Experts of a small language model.
Size: 12 layers, vocabulary 8192.
Experts: 32 experts in each of 12 layers, 192 tanh GELU neurons an expert, 3 picks a token, a softmax router, 8 empty slots to pick, a shared expert of 192 neurons.
Below are experts of layer 8 (counted from 0) of a mixture-of-experts language model. Rows are named router (the router's row for the expert) and show model dimensions 64-127. Each number is 500 + 25 x the weight over its row's rms, rounded and kept within 0 to 999. Numbers have three digits each.
After each expert's rows: "comes after" lists some tokens at least twice as common just before its tokens as in all text. This comes from a sample of Wikipedia text that the model never trained on. Tokens count by the router's weight.

# expert 12
router:464491521537508475545499546507490513485484474536522515473494454509551427540530510458500528474497505484538500472533479516538490463480484503453488503527531553468530529533475476509475468533466477
comes after: " to", " a", " the", " and", " in", " was"

# expert 8
router:481498491526495475528572490456501530466524495486503465507490457486465486493499482499555502527496511475493500524508501491478464484447503465487509486483535483463492512538464492517515487489483494
comes after: " ", " on", ".", ".\n\n", " was", "|"

# expert 24
router:497451490486498480511488520468497439521520496471495501516510560437526481465509498500513507500494499520473470518485506551489488500489500496494514472484523472480486525446505440509482508498491471
comes after: " ", "–", " (", "ed", " won", " played"

# expert 31
router:485552485507486523512481505519470503504444482457463523498460498493510544461511509530514510482444469493484553509472475491498516507481513523515509498488536478501536533498477516488484507476446519
comes after: " of", " the", " in", " and", ":", "|"

# expert 15
router:503480476469498484532480468545445506511487495496505496460486548474505473512529518499488479503553513537480545504520525490484465471486470447491484474493527496490508451528493499505502513500482543
comes after: "\n", " |\n", " |", "-", ")\n", "|"

# expert 10
router:450562495474493508531507490480468505504497519533535525501459542505487502466540524537508496505473491466481478512517458491506492549477514508472470484523497478538502517462482489511529530557493514
comes after: " of", " in", ".", " for", " to", " with"

# expert 30
router:540519532516523519477515515460512514479479483499531536513493472497522453507488509519499481532497489488506529495561473509492498556532530525433486493476527505467531495539479514531465497478458542
comes after: " the", " a", " and", " to", "'s", " The"

# expert 27
router:494457481478498528506461452533518508487469512483522513503491483504491505508440539533478528487471472447471518487482553543519475507497487514516455514512505514525477489515510495527519524526470535
comes after: " ", ".", ":", "°", "′", " ("

# expert 26
router:477465464524492542498481435499516465516458493541487497533513505555457539509491498499484489504471486472537514524485511509471494495492510504522552502521471455509507436524456462509506520517531507
comes after: " the", " United", "20", "19", " New", " in"

# expert 11
router:490464484524523501468506469516513470505480491475531515512507526540535469545515500468521488490553520514459488463489522493503522538465488540475515526485508530538464487518453504533516503450499477
comes after: " the", " The", "'s", " a", " his", "The"

# expert 2
router:499523505502500477474475478512501475475535522505467521486478455498509496506499537531442479496519553568509484521525528503515521504460513497501495510491526489490480483502490528492526422468543471
comes after: " |", "|", ";", ":", " /", " in"

# expert 23
router:491523485449482480500495505496469515491524532481438482493442515513542492462439543479436495499523504512497540501521512514522485487466527512503487493485500561469523525547505512507517517494491479
comes after: " the", " \"", " (", " and", " a", "-"

# expert 22
router:499485477507446525509517495431549512479529469469522503524530512511473518515524527534448516461505490527505505512476510511533500470538478504505530496533468506500498476534502525543508449488506529
comes after: "20", "19", "18", "–", "17", "10"

# expert 7
router:503475467495480507521506476499493528507502576522423455543484529489457510530538506524501516521459467448505499500512512494491492526520477534503507476494557505496472459506525539461518523490485498
comes after: " ", "–", " (", "%", "0", " JPL"